From a checkpoint of a small mixture-of-experts model trained on Wikipedia.
Size: width 448, vocabulary 31966, 102M parameters.
Below are experts of layer 7 (counted from 0) of a mixture-of-experts language model. Rows are named router (the router's row for the expert), gate (a neuron's input weights, with its number), up (a neuron's input weights, with its number) and show model dimensions 352-383. Each number is 500 + 50 x the weight over its row's rms, rounded and kept within 0 to 999. Numbers have three digits each.
Before each expert's rows: a language model's description of what the expert responds to; "comes after" lists some tokens at least twice as common just before its tokens as in all text. This comes from a sample of Wikipedia text that the model never trained on. Tokens count by the router's weight.

# expert 43
Single lowercase letters inside words (En-t-ries, del-t-as), indented list dashes, table pipes, and pieces of foreign or old-language words.
comes after: "\n", " L", " (", "/", "-", " | L"
router:484510412453525528486490525429519545535520538533539524499483465553550451433562469577392491557575
gate0:515559487496558548543461560483482462517402486473449433542566554608498426512439541471507545481610
up0:480534501512444405532544585453503384471527492521510489504536503503504567564472442471569487497479
gate1:443452485524491419422528403433500481542523544494630456428510536600489494525484519511489533512516
up1:510419513454520545555519519541488434533447472453451503527418474411521479496549534478478449525459
gate2:458463536421549576464410469516533458432599487509423399397449471605432508425511532544479497389502
up2:409441491488429558436437578500598433515550428507497471465506472468590441492485527487507623607398
gate3:478546521459533499457657469407515592502378433572475549440361498470474553421485468465463572585625
up3:508550532486442508554560606388495476531526418459501468581559503464478485544495482550474511483466
gate4:461399505513516543467484424471575520589495567526438441586433502433475411378527475578470517496524
up4:529413486440486500498530541458535452554499536581544519490490526545522519430609436508457496554530
gate5:650557496550409563532525429517445564514476422543550540529493499440475592488614566489511519523523
up5:576539468476469630491520502387505619473500499598464510508523527465511503585532521536503443587458
gate6:519525492509456431594394551518428515517590515512536513477532435371548414569531511582435531544460
up6:504449668571538469422566462465519539462520523621528479437446580564493485506546569471607531440532
gate7:406542521539452488556451571436499507521461493461509528485512541618518504495425516612425503495569
up7:511533514464504592477437571454517437419589480526430525527393527562503505539428469562509524437514
gate8:502498489547515486497545451548471425541393576512545562570524467467507478457569483510500597544577
up8:467553498436454431464458568526531543414496526486470535473445478540474568481456599414483413437455
gate9:551493470475480508446398481493549462588565523566475384476550595390509545551534488556385517527543
up9:536494468449452563606467430432576487633477539489508515440484597475506483500448437498503538574443
gate10:414583603502412556479530570579607455586516487494465481509528531482445574458445467448533559503571
up10:514535472545540487520566511498540542488471474503376609487591450539563522505557408551457494537552
gate11:449530483483504391442397527383498519497548443529428436382533502372506446527490517526441641548540
up11:610428516477579359485527459448452444436605483462551488526513567521554475461601510488534470503544
gate12:541452505518539542484442634512536518502506466613480489479483521572543456495460500452502413565543
up12:533497432429464551504563505478570499517388566503570475530459522445556458436541426566495512492589

# expert 22
Pipe separators and line breaks between table cells, often after country or name cells, e.g. "Denmark (IFPI Danmark) | 2× Platinum".
comes after: " |", "\n", " |  |", "% |", " |  |  |", "0"
router:491509412509538535588537514479564499497559514514538515467421457424489492406536449498515610655479
gate0:535534551488523408520601534388591534502380454442498532537468544513495523464501478526498569602516
up0:550461492565469496498530495455495478470496439452493569516444533573479523414412482530494554595456
gate1:493512507449489530483498467492450478550536493502494444447512449546475457443543383519403454484484
up1:562518520446427540431500483432480492602433468381507534576517509540501497506420502545513489496577
gate2:499464482419559439471519542385603479496495486488517439494559498450553473445500447584450436484510
up2:572566456442519578510544531548554497563524532445580615478438577473465426490563547481510561423574
gate3:465523504551518529597521448459500506524546536536552614487438454476496407522405517473470674587498
up3:580547511468552483481544523495532461495475536465485427537465472462525489546543532526606526506530
gate4:510517472416426559507435504439530498626502431527516560404514465508546572537570397473504446516574
up4:536428481526392532495479453485423512436454601437450512481495478537514509496508479518540590492506
gate5:537445396546405546571441478554479474450450540539582532516473545452442524439606579525507492501541
up5:401412622549508454614532548506521530533473483423558573569495541466474540403563520472526535539568
gate6:532595486520484499579440458381600519510472390505493463539501377526448456538618482453397523557434
up6:516487406530588499522492459392511462439528493606503463518499413488512497538569516477496576483529
gate7:423488474514570462575453499525600532559549529547453553529482477547513509540559465436506450431567
up7:466507449495490503506498488563545509438473430549494479478493493556474500563434515441536466451479
gate8:434506472417595490522444445520508491508481477526564424460489499465470453438566565522483533537501
up8:448511554495462448537597527474450538559525559524550482557551544433514460518626492529477592492486
gate9:474449518557482498506552575503400575489431499468507596550577460501513384473478404498486638469508
up9:498534457491478506449472504475488469527468562449520540451463517447515541395463440534535550539564
gate10:452527511513486545475450490574502422432564421508552459527537401535495431449509460457477549517457
up10:514508422503513492474471456458527477564396606498541410462438524526541552526453543511434464502569
gate11:500489457448534529504515465463572530537561503542527499501460478462423511532495523527485523591514
up11:532534452534363532474488495531492509484557567607547446566456376447544499554404446493501453554553
gate12:559537474449445560487460424486518569455580463431478440436503337549517394509524555499535541530527
up12:497484557472506416467513471541463531501626510447587519491440476557470443444449589517555535486562

# expert 16
First digits of numbers and years opening table cells, and header words of sports and results tables, such as 2025, 1, Pos.
comes after: " | ", "| ", " (", "; ", " ", "- "
router:577480465454572552515400543509609464541561517555496548478417440396536474431533468503449600546524
gate0:487525505511545536458447479479510538468519535474438488465458409514388446504509576523554506456516
up0:455464433443454410361441397541570436499534479582489429443526500497474481498516457502479443513473
gate1:517527552514555462481430497546449444526488503526442510408587655511554557502465451562484547502457
up1:486469547511516516608458453460511599538456495449503488511540510530557469526502510533484439526525
gate2:460456556575428512458470485514529551490515477535543509392481500627481495577511509590515515444461
up2:547510422393490480524507492407568564470443540431474430523589517535480477489556553530536496449589
gate3:489484536635480505577408472531520559541478443459506504476570507554469477615470531453504462464422
up3:526611478485509398493561498450498505510530535510486539429440550536451557442566503525584463580535
gate4:376516538571459479475421488482514466572490526582575484504358487537543586528467483509539460538448
up4:447461476568469457542498478435503575548553627400546539439482450561466520469529519460563432451523
gate5:442447584511551475450488550494478529610531562410477586516498509510566453450522594527520519498515
up5:557421478510500499499631569577484498530494494483521506561538533496540487499540536492501504543463
gate6:425592524493513473468471477537548557506477520517482507487439546509433458533563420483511493575576
up6:463528452521514515475526357458503490426556474492480523439467531530592502484519545511462447531488
gate7:574568598511429460522547500482445434412470504499506521385482531392539517499485480485531417529489
up7:597445465488490549521454506512521536407532549491474541482557525501499502478552518439479522495441
gate8:532525495455515495528454486462567480473471487543439416499419554537500536472524516553524532537457
up8:492545544566562521501467460477437391439473474426475509484530551492448647483461558411498523510496
gate9:516398488503461473515481428461534520518530456543550490549496378520511485482509457496484540577486
up9:518561509552556471527553601474456441545394454503457525445459614483454520481500584517463431498624
gate10:532433564548587587505507488394545562487483442487500477461567534430520595452498526456496493559457
up10:431519438465384430483472545592454510471496487482618617466491562523451517545587571586377466478476
gate11:524440544530510507457530434535529557446488524499528473548489487395546556450504447536511501510546
up11:565618484487484529479555445465506477475607549552494482479499534573435486473578564476409600528526
gate12:447474590449495465555504430455543476547590508531498588520507482588580501401515480529498649451536
up12:535464659419547464516565449471553377448570459583526486498483454455533526416474453453471617536484

# expert 14
Possessive 's after nouns (institution's, car's), prepositions fused with "a" (of a, in a), and digits in coordinates or tables.
comes after: ".", "–", "-", ", ", " to ", "- "
router:553529420517585488520466537440605554503606460450575557517499513513499443485539480558498585555627
gate0:550445491562497483518508530411476532477532513518382488575553405575568441401498415477492481448500
up0:556444475625530526456466485571532514411439491493498414566521603470431526456543569538461474468475
gate1:486460529543489457513534535491487604575408529567535404523489531445567490561468537542503366460486
up1:567464542472544490496480375416492517531496575483502465456566510463438572398521564535492482502586
gate2:526483410422482553490499595457495496531454520503494473539523461609464469433451540564451522543621
up2:520453580482458527533478554491501477528560537492504510479518438511518463521422539420439545474428
gate3:531554570543480493526532485509454438509519487590380476559488546506606557492494552500450614531464
up3:536451502478456538511484512493547481449457570498580583536544497533514529452569444533488386453539
gate4:453453472513548471478545630434581501520514465510463477507531515502444488458539417483486528525475
up4:493560498511587526409522487507481458499433445517500483427495438487441535462525503492531510545532
gate5:425439454469569500516413498391527579508482563550527554478523573536513363460490513449443575568550
up5:550631491488439525405534446487513477453476473483480534443507454508500457482437524499583474595510
gate6:542468463511514524511515544512629521483565520518424420559520418526555538467422510478506504546560
up6:457489519583459404445571524359476428582526484587459456556517547550578426438458441562552500495510
gate7:535533417430408516489537507539567472455516467497534465453501424566505472531472464550497443521540
up7:551350448544527427497505531414480442482493479482493506441432503531457508491541515489572456537542
gate8:554619447520601538495459532368531497430586443520502490500506474458450509516507510552441459462511
up8:465486473509370466500382504502519618511388490534517440487494500603539505525394449497535456604468
gate9:451417504439421515514458489478480574502486501472531574465473498435444607426424613562525501488512
up9:482471571450466537568442496457517490416528435520485468498551549510530488396517509588481491415475
gate10:525573448560515511562607532449540529549445610521553478423491514489549574420438499473508500543445
up10:541500521477567476536527380434531509546468488473558533463497578510502443562462508452488495512507
gate11:547551432453576518563482469509546449531578522485554505405580555565506445490605530363476502601450
up11:521527510484532482501413505497512469512550488574507566514536582498462473407513480478533511589513
gate12:402489493510579490505521439561582532541555428455511521561451540583540538549568499492497481494439
up12:562429543569650512518482524541474531491472586437557539577491494506483616537552552449482521474531

# expert 3
Line breaks ending list items and table rows, plus syllables after word-initial b like b-ell, b-on, b-ere.
comes after: " |", ")", " |  |", " B", "==", " b"
router:447500431419561450540501543438609542485517481441508499467439494493566481477556465544438485626510
gate0:518429426453587532403503491481507485448489464518570512424460444518519489551498511512461519455518
up0:484612420509492513469498462564545435494497556536470575521557487423566517438414391464480487635557
gate1:516433465457515507480552548487604467437465473543449523534445447564512412526466526532497468480468
up1:432506562526581381417497470465568472441417483589554502538495427480446554468452512556522495488483
gate2:590474439454544465513616585483444539530559545472481451550422506363549535483483523506567518579551
up2:542500449504524436460568592517448432521516563457533442482443546494548455397530591554499553580528
gate3:468532485529498561579523392568582484423510540482493560478558427451500448519561486552465557506544
up3:419592430489528492534472533513433481502555451549478481476496421586583531580500466465566470541570
gate4:414594579414550539494476513460526465482455482486567492546521520498515500565432430607458490567498
up4:420463507551521498529476479525432522434411501443561531506463517486484507504455433461475551552510
gate5:570591506511494451517642524586518483468484478487478564510457543463456470550398464487515468614407
up5:500525468540421503501424484427414458510525521503550468523595523610460522462416443428453482389601
gate6:470443525516596473564487529526576516462449497478503385525517491476527467509568547460538536549438
up6:476490509451520520534438442559532498530519455464469428486620511520575500519509558500498471490398
gate7:552476465479519417463573557529615545516455425505565507440524479306538479504476498469548534545538
up7:508545496572422474411522397584504494492557527491459550510457517486528466433513441437461505429566
gate8:516502481418530480462526539327595558453467492549486518441497530432413490511481458397526423486523
up8:492536461576530486384534527513513659488470500476468476508428487353488478531496539475500461442510
gate9:580627526391463576569489540452437507416440501475501488457455431436492559402442560469408536585587
up9:489487536517482562376502587436545501431548565476417430446509488452582433451539448423423450500498
gate10:474606526482548432447512514486539507499400511462440478478429565503465468477550514502532521423455
up10:559532458609526415489666438506376435413526470530503477492503456518560495534491548467541476486551
gate11:527473580556463508525502546543519461578559494536581494489531440475485510511553464465499558422500
up11:421494436512481482561576452458456425427526470541431510473556515528515528524529468507496517525518
gate12:479499458543561490462595517522536566467443470476503479458542560490535448506541528486557499544530
up12:513488521533563423433587507612525368394529463513529589534421392485468468464571470488584559559419

# expert 13
Nouns naming fields, materials or institutions, often after "and" or "of", such as law, water, government, radio, metalworking.
comes after: "\n", " of", " and", "'s", " for", " in "
router:525474386459538493556492519464548491564564607477541496532526562497449458441554464526519513624505
gate0:527380413466529384531496451553523503538432490472553590526457510513502418524508551506500605502527
up0:434582561527530521463445529476567498538460553457579494491489486514518527476532397450503538461589
gate1:421490581471533474530515467495537503491550508537509577562433450451540489456546440534454524586499
up1:515481551538527617492541483502484557482470575424548477449582445531528500442564495477439461538437
gate2:453480573451525506428510456443528505549516522475510377526509483532467512536568452567519486511594
up2:551537527518473493394514543493478559431470545540527445417532441505538581489495518548450521523529
gate3:537520455524574492518493540563510511501600465507515472528457457462564472489484528493439532495579
up3:526482574558449437523554527539522577502473530524446554552573549577504526555428505568542546506544
gate4:448600468500481524482454555528572569541545622433471511505512533526531483563543431510541496476499
up4:584509588510544512499586600544457405459505499547399431435526620503561511487536443527526526532369
gate5:511456497493513553448574530476540468497490455491543453519528488535468516548535493511472417507472
up5:517498516445527507422495586532479456517470583523446511521587489535488495533577525406503561572554
gate6:519453441436550423414488448488489646501502489538588477445462452512473523421538447576468469511487
up6:531527418506446449564538587505487581482478526474497434495528478601489552506437416539496471568498
gate7:429519448442482433510415451478452467544501438535555479478479407509471530431507488509473472488513
up7:507503509476449494603517489579483583437548484525453473514473523494512477544504581466446455547479
gate8:594459411473499462567459535445527491531525506549413426531435544494607500503511493570484542568502
up8:571491506401558454585529466492465446520499584540478481532471527454521543462546573558480537490529
gate9:524507455426491546593451506558467533516591458567439431414555491484434562506529494499452484501486
up9:467507581479546483526508453458493513510536522460433523485452415477509527514515458468513523453538
gate10:483488415475509495486446578401508528563589582442581414495451553465533421608509570514511504507550
up10:384541479506499488488465612563476492523507529512565452479459629488409518473574386536470513446421
gate11:528471473489458482546563552471455587488526475489465467606448598530431447432615529423491490526528
up11:507477506496504468418439509499437478460462457502481541470549495486535624477497576578517491506526
gate12:545514501386477440579544491450513497468505517553529500484514502498527402446511553567494533380456
up12:585447429494561426454468451510509447504495468466492545508525477499489515562528623422673380532483

# expert 9
Paragraph breaks before headings or tables, plus sentence-opening words like The, In, He also, After, and single capitals in acronyms.
comes after: ".", "\n\n", ").", "s.", "\".", "==="
router:533503494512506435502411517483509505515546447535500574456502461582547480483516499499408585560505
gate0:644536499474577472446377507487497508580555495572555445493472446484483425440495550609408452523540
up0:443450537528522449492511469565459482523502500545588483517568444481542391488438483501479481433560
gate1:501530453456482508540496472471540432435599494525517605474553448455548545516492551509506559452480
up1:454491549553535516580549472561482450579539447540520502543478444498549530491579523516505536460469
gate2:474493481585488445582473513527520537514514523470568471514409493504505535491536464514391480518488
up2:524489589534473493500510420541444538500601467606482505430435533540563540489404522455403439524483
gate3:565574517531573517470545546439602504482543589400540490466517494456477480461532518471407464510530
up3:448436433543506460503451432505413527555591485566481518472408523491566489464469465499511540470473
gate4:512581435526569515537544470485410538487507515471597385493496635463539498462547513494451475531503
up4:534574598514565349406396551504523451622463523445426474499507442462517548583481552490569446551561
gate5:482489413560437528449537422492536537533605464484508528533466451506533508556512568544455465503479
up5:538473539514568476469535453510450359486534579446547563502482468482544530404549491499497565484507
gate6:543449484531462437509421456598491511466554577493498589512513516512521608454502454500532357456523
up6:539483562520426530462505548517525392475517556412413484427504633563568484536512529471511510545532
gate7:479523554491555457512487579556488527453433500572490553486566541471517589456502556618567465538582
up7:495474549448559557532489591517515488501401482553480533509534573503476523508548475632514523579391
gate8:570405364358438557524543506493552534433546516552597541434525528557526593443466587511557514489533
up8:505486523415469465532486468453539545523523455524507471477453471538513463491465531551507511556504
gate9:472517455468454577483579464464538584470489467485466605507521419485590537520459519506594442573533
up9:450522559504489460481492525527523473474583543456450579564508383568488465536467513436487467497515
gate10:456475488483463564541475550533485507557554645464429625521512612450516508477497483528501537539526
up10:542517472508544465485460506489537431396484458505489467507436456507416429553583474453412458447588
gate11:401473516498568521504529478446490527451508553516499525442448536498520515473513538456430491484472
up11:509513550470455362493456605459570428504452388589450432477539415512497461495548560457536539500466
gate12:465447539396560494549506579469544572575459525429505555521501664409669534456449442599505437494475
up12:439575463573478501516538470446434405508498479519488479433473462545630470459491530504469612515509

# expert 18
Numbers and count words giving amounts: 238,000 items, 160 students, 305 votes, two, three, several, many, million.
comes after: " ", ".", ",", " | ", ": ", " ("
router:561519375498632494573513458472632501493547541439499534495484511451507453416575431546380626559534
gate0:463515408445506568548525487520573527531430566445570497569538545525485534580457404532543564527549
up0:499424428540508559474551568495556433497430559478554563612499459529587586520394443458529538463499
gate1:478415477417517459456482453531555425461509538501511551503514416491549512446544515514506364547560
up1:421581469515462489537478529506507490535463445532538425513513467449474614517531477544562597526419
gate2:513530498556454543514538466410501524444539544481494557516438624487493498458471501497471582500576
up2:571512506469528436488450575558568452523464422387465465540537447593426607439497409496542460534458
gate3:502450493494513451508454490477532495513540541498483534493489574528501522515414439562584574459526
up3:561472517546554494547485473541537555479394528486492589564434557504469628487494472524458572522534
gate4:403519477413608494413480531498564508490575451536479455433462573448507553503492507451536546533483
up4:525545520451490513518522543501395506535520548587479500470428510421473495514603465492485585539439
gate5:540441438582561456464479492534383493494519533520643554540388502488538489439520448495475494501600
up5:458475612481430476551425554510517586530500487521491486532510467474491529559482610518513576539472
gate6:474482502429432465564581516500512449548524531544487517471492427537553511604466524483472468495536
up6:471432593553473473401458475439491534512591536533499462447463412524513572514576471479571541562560
gate7:542554546397405458558534516436492415440513496441533480481380553558400517427552565570569509551463
up7:493563580425595516591551429450527513467550440519446570428521518500453552535532534503575499591490
gate8:488552513526533522606534502517449443488575572468534531503440597474568613477518466481527391528459
up8:536454462463544410483531486464509409474461549570488597546534517493429462526537466509507480532510
gate9:451552549516471422510479473483466471468545665468524506516478512593569477588552577456493473504508
up9:539509446517525424495434465426451416443475380456454477482565596429452452413449421475481559503465
gate10:491488429488581406496488568481476456515486424425487423490554588500586537417462532536497384546463
up10:471489466484530458501480541425503555524588462476584382367480489464461530459456571479512401529537
gate11:517463470461506534527484532534542592581558488518487481514495419448586466550494567481482482575530
up11:495498478493541557583532493497538593568509496517498493564458505501524522433499563481521557503556
gate12:462504506501487586527457468560518544524609584426505452545464502550463507488454531445540582488474
up12:486541505548628407561513487543555569557463578530483514581492543460494538371445462463541539448562

# expert 7
Opening parentheses, list dashes and colons that start an aside or item, such as "(As of", "- 1984", "(a study".
comes after: "\n", "\n\n", ".", " \"", "===", " ("
router:473461495475520459509541474411559508514551559438546524474454550493535447458564444556461529553513
gate0:488498401471419482575503489471525471555604440523480556546480520467513492527533472509512448521507
up0:411553546634478559543504491504410624485422539470504509517494439475451502453491500455442478443620
gate1:534539505535491489573483427500469528457576475442536466455481510567528469459521509443439620552418
up1:519510568496578503565553424531476512548546496528500488515482654522416599445534475472509541518283
gate2:507514389457526533478538505439512499455526460540471531480433458497471509444626539513501586572475
up2:482534607517480481520484507516518532624462550522490483468497403517513545520442469539467450463531
gate3:542553437494569526656442527409565607494495510436513419487493547440506445419504573493358482536465
up3:468498582466424457467531540574524402487404498520496589514480367544454525491490490484505485475399
gate4:448471364482549448537497484457567445601493466493551482581515530497504510426506448536578536568493
up4:553487554536540490510508461514480500508514451497369455393517487579532531577433484454486518430489
gate5:489432449542434500469515499477509455504338405491515617485471507517473562529525469589614558571407
up5:557405403532524562477557489462465561490526580490475478467530410526478556538473474440577436598550
gate6:389470518557485498466466454539516469473502520533513461496548587487605539405564489576446399519490
up6:523450533457429468477498521384517540558459482506515589507546528529456485526484549523531548531493
gate7:489486491513477478485469493568552475514483521472546509463468554404443488425526437487500442467511
up7:486486507450370450535559523451507515435453529511483500484532465557483511581483459573450449488469
gate8:554484475468583491536523399431603554515543408491478446519553523426487531435467560538515493498439
up8:462435429413566555540508466497469446539536554562517582630510431400423434420543462471500471457419
gate9:573508483565548586528449459545513464421532468524514423532499599506489540566586499498514484537479
up9:471479489444522490483486527543621543461544550528505605493437519426505502432594440436484449493511
gate10:564501496564465576516470467388554401405516537524444478571528471440529494415495418448522507512626
up10:567451462508516600484523423477487408492557437499475557577508537445486627477566413467507537542449
gate11:529588533476544461468444478491470532526461570431443519480540469549466518558421550542471518488583
up11:485459619497476465497407455587477616635473472473471494477508516473484508599547474545565481514446
gate12:491424382600560512566440447516538487467551508505496432577492515487457500394464551484475518456500
up12:548529421518489470525529471603489562491475531612497519559422569464560495495645498462550511528423

# expert 41
The first word or piece of titles and names that open table cells or list items, such as | "B for song titles; also the piece rem.
comes after: "\n", " |", "|", "\n\n", ";", ":"
router:572493457445552438537501539457631512493603524497506533484461521498528424497540478503406481569591
gate0:538449374417573500466436460486511452557553685472545506555509504434541493462507534470549465473573
up0:479480495441528432553496597631457493584405537455496560514550493580539544531543547452503527488384
gate1:552581470468519548551514638463539552483577511466391559534519455442442501436482550346449498542529
up1:388523546521429486457471428500393442414416555384449466461485546477473517585591490445623480517429
gate2:578480429453536589451503579431502448493479440549508432481521498459568541528469510544444550475536
up2:513505534614586431467405506518424485499497501500517504566509516559472545523544480538486465497572
gate3:539481511491491511487519554620543541565538566424559568507521488464432511453518508436528504412473
up3:492536643370523502524535522565560479445449409540404521428495504505609543440423507481418477558466
gate4:504446515518539534485528609511471602558521425540533433455500501490406476395504490509452544462568
up4:492481437521448515450407532460456543581594472458544519482541571485585592475521496518543449527493
gate5:499416467479390441437430493601486387477468482500495483550586519510482533513446484568506514506566
up5:543502446462486535570557493477486507529631549492558550519475405464459485555513417504482516552416
gate6:592533464479487418509534481462544513509477418509465507548476440446547452467457376541517428592554
up6:539481613450432471465503614466463490508410553508513496421468517494532505533508584525435546486534
gate7:478426534419538423620383465455488508451448443568506515462492443500472470517517432553504558468470
up7:457528578516554496419407442492447425500564489502502468489477478509500455478507517503499431558392
gate8:463521627543492458477494577525458561427457492519523509470462611482477571471551474443507384513638
up8:548466512522487433397458421445525452440489510457527514487464498495558516455404443444416492457556
gate9:438472505585572528494449437523500463487543471437536456517407485561502501566456476561472566494567
up9:495565524556457465501458409599520507398541469535450533609517549478497492469557472445587445507502
gate10:463466498521523519491533435439532526490514509545494503448486461485407490463470561445573408544513
up10:525476455523578524491445477457555592593427463522439493445552500472474460516482463561499491539467
gate11:498452430448398427485496562515535503406532478417594427547452496450510407445598574467507459467457
up11:507439525445507557413427523461543523410440490444505476473546524483516443479465509520516475413516
gate12:518568523528494409469436478420570503527416396446490501477464524480521526481589509423513495567465
up12:574492459510548439489534611478443534632473535504489632472538535427461478545454484512571600445568

# expert 29
The first digit of years after a comma or "in", plus general nouns after "the", such as body, head, fact, season, and "act" pieces.
comes after: ", ", " in ", " In ", " The", "In ", " the"
router:543522412420576516612523582440594470508539522440505582469483510461471413446563478501534578494493
gate0:465438507545566505517484481566542510475462433522532562588530538484627581557524435473461534426490
up0:581458456532478573544505454489444561491490482511576563569489498574573550519521508529445496490510
gate1:548516499520498533523523520453491499454545574509505503444463495434473561508556429519482531503490
up1:465431481502606449452464474541515485515518577522474519599529485433467477423510431474483436502553
gate2:540414507465589508539531467467481511467573544457576540447470461526526385543466465480482522486528
up2:510549410480483447512468473499494415576409490509474522445515531448539484572459466531527442493459
gate3:441539494455538509492491531453499557472551440529482508529493491471533473515516474484538534500482
up3:554486494587574591530506495488541517481485473521457539474443539531431541514531502498456490414511
gate4:604540524557417532525477508534450500525510487548524492491477478422474464516545508480503536542503
up4:386475479558499492547487488517409418456449564546522528483508630547556546524563489493530498474515
gate5:474475483484463511451504509429495432497518472475444555451499421478399411449493471442539455512471
up5:551477636424542394532457445534537492533516584518502516525505404552462474473585472475573514544517
gate6:479450463429561524515505456487561630564479560478465600514619589521485478533439511464502495470536
up6:531547520413551537497479502455409517563567511557529586559536469515528509578521471519612499500582
gate7:516390593500525504448518475519510472504497611483460532486537471510438435382507453547453543430442
up7:500510491490481521543418486523482468550516437497590464564458548474565481492571513520503474504470
gate8:509462471530536523449463522574484527448560536503538381459539481441443460501498459467564510493437
up8:534437557488469457514494517416532527483478464492493541526426535639546441519504538541432498537531
gate9:561488555547441492491524512432441453503575457456498619432477462545553490495566420416521488483521
up9:527459525487480455460475490474464512519557477500521598564505400453513535494488487377590505485537
gate10:397511516469475490540504455499423575549467550481407535444613537479425510520466499549548592473448
up10:531508430625507545517508497424493397480512473512556452601463490440557646605432542511507447515565
gate11:523582517542452491562485464408455448502499483565410409469493511467452520452505510508465568549524
up11:457494368533512484528539501520589554546472489388617450361439447466500466520539538563494533561549
gate12:511548514434513547601521510444544505455462442497565539477590556427471510474510513481501532582555
up12:470454467574537504453563532459455412467521545523520487409501374517475567561595501494509514449521

# expert 45
Decimal points, thousands commas, score dashes and table pipes placed between digits in statistics, such as 0.12%, 45,000, and 3–1.
comes after: "0", "3", "1", "2", "4", "5"
router:527443486436503452489476544491622588523548422478517485512492501474517451435551490488483539602607
gate0:514532534502448494501414511514539548481488557472471398442484378495486572480603436522545491492490
up0:437555493452495430485533509527477511457482505563410488512549416582461551530575502488425409491488
gate1:520520529453458470542536549443504497490502494413456445539420546562584525546554462579473559558546
up1:391453501454472561485534484548522515662462512514589505471472504410641424492516522450503616534507
gate2:499534522523482445525458529518547447468488494440450490579446439426601608517477441431444539485516
up2:496542538489504478557426421389479467546576541554607500458627531599558461445487463538493474454491
gate3:553513522493494556500450570502512589532503518446575503550501568543567573526436432457554445454539
up3:444490569560528498483537449526431444531425530507508547494405432505509586464376498507525509441483
gate4:516535529562573467547431522510459508536606483610526496549431476370510539506464431539414399487538
up4:540468451559481541460562527416440486567499563439401473503490524403524491553442564478538534575452
gate5:539493506410525511501510508447537487570495525479453488471558522527508435486468546526517509497425
up5:352462480476563517454547505437593475564490429411467406486526461496484588551421487532431480510475
gate6:457455479480533418582537499487472556579468521418519522422512477455562505418563471561434547605467
up6:435563497433381545552533497535378464469457467527572494482416542537492522490398521451472471457477
gate7:467518593483534524404461528439528415496508462461525512435515494425498480535509528451493508581571
up7:531430494517406468496545455509463496533552580591593569477534573443512515560455504508524494389463
gate8:514543491414509467477423545503511548457532472445563473555564445439553491500604557495499562603506
up8:434636521526521502482489624386443513627447521334407483505514455421500547546391460494550564495465
gate9:508424459498567436483450451523594466585463442422510531513521530489463571469459478565515632476509
up9:513468574545436566517541577441448469545474506460504534426481465439466585389466527442552534452410
gate10:513422441457520510508511453469490542475548578426457434555548548508523502512592489484527575585519
up10:556506509552544507576470498458445491524501447377433531423486535493457581498451450510473465432509
gate11:497469461516513525457452620468600572482512578473505479516509519514446504516474435424449490429470
up11:573515490466583608531430523447555596426470532414519481548535512460482451495463487408568478519452
gate12:478553507464534467501571488435476494415541474516493527498485495524485559498587484472491555432448
up12:400513614423533462529490475450510523633498477549451542494544492487584507437528476469469470410576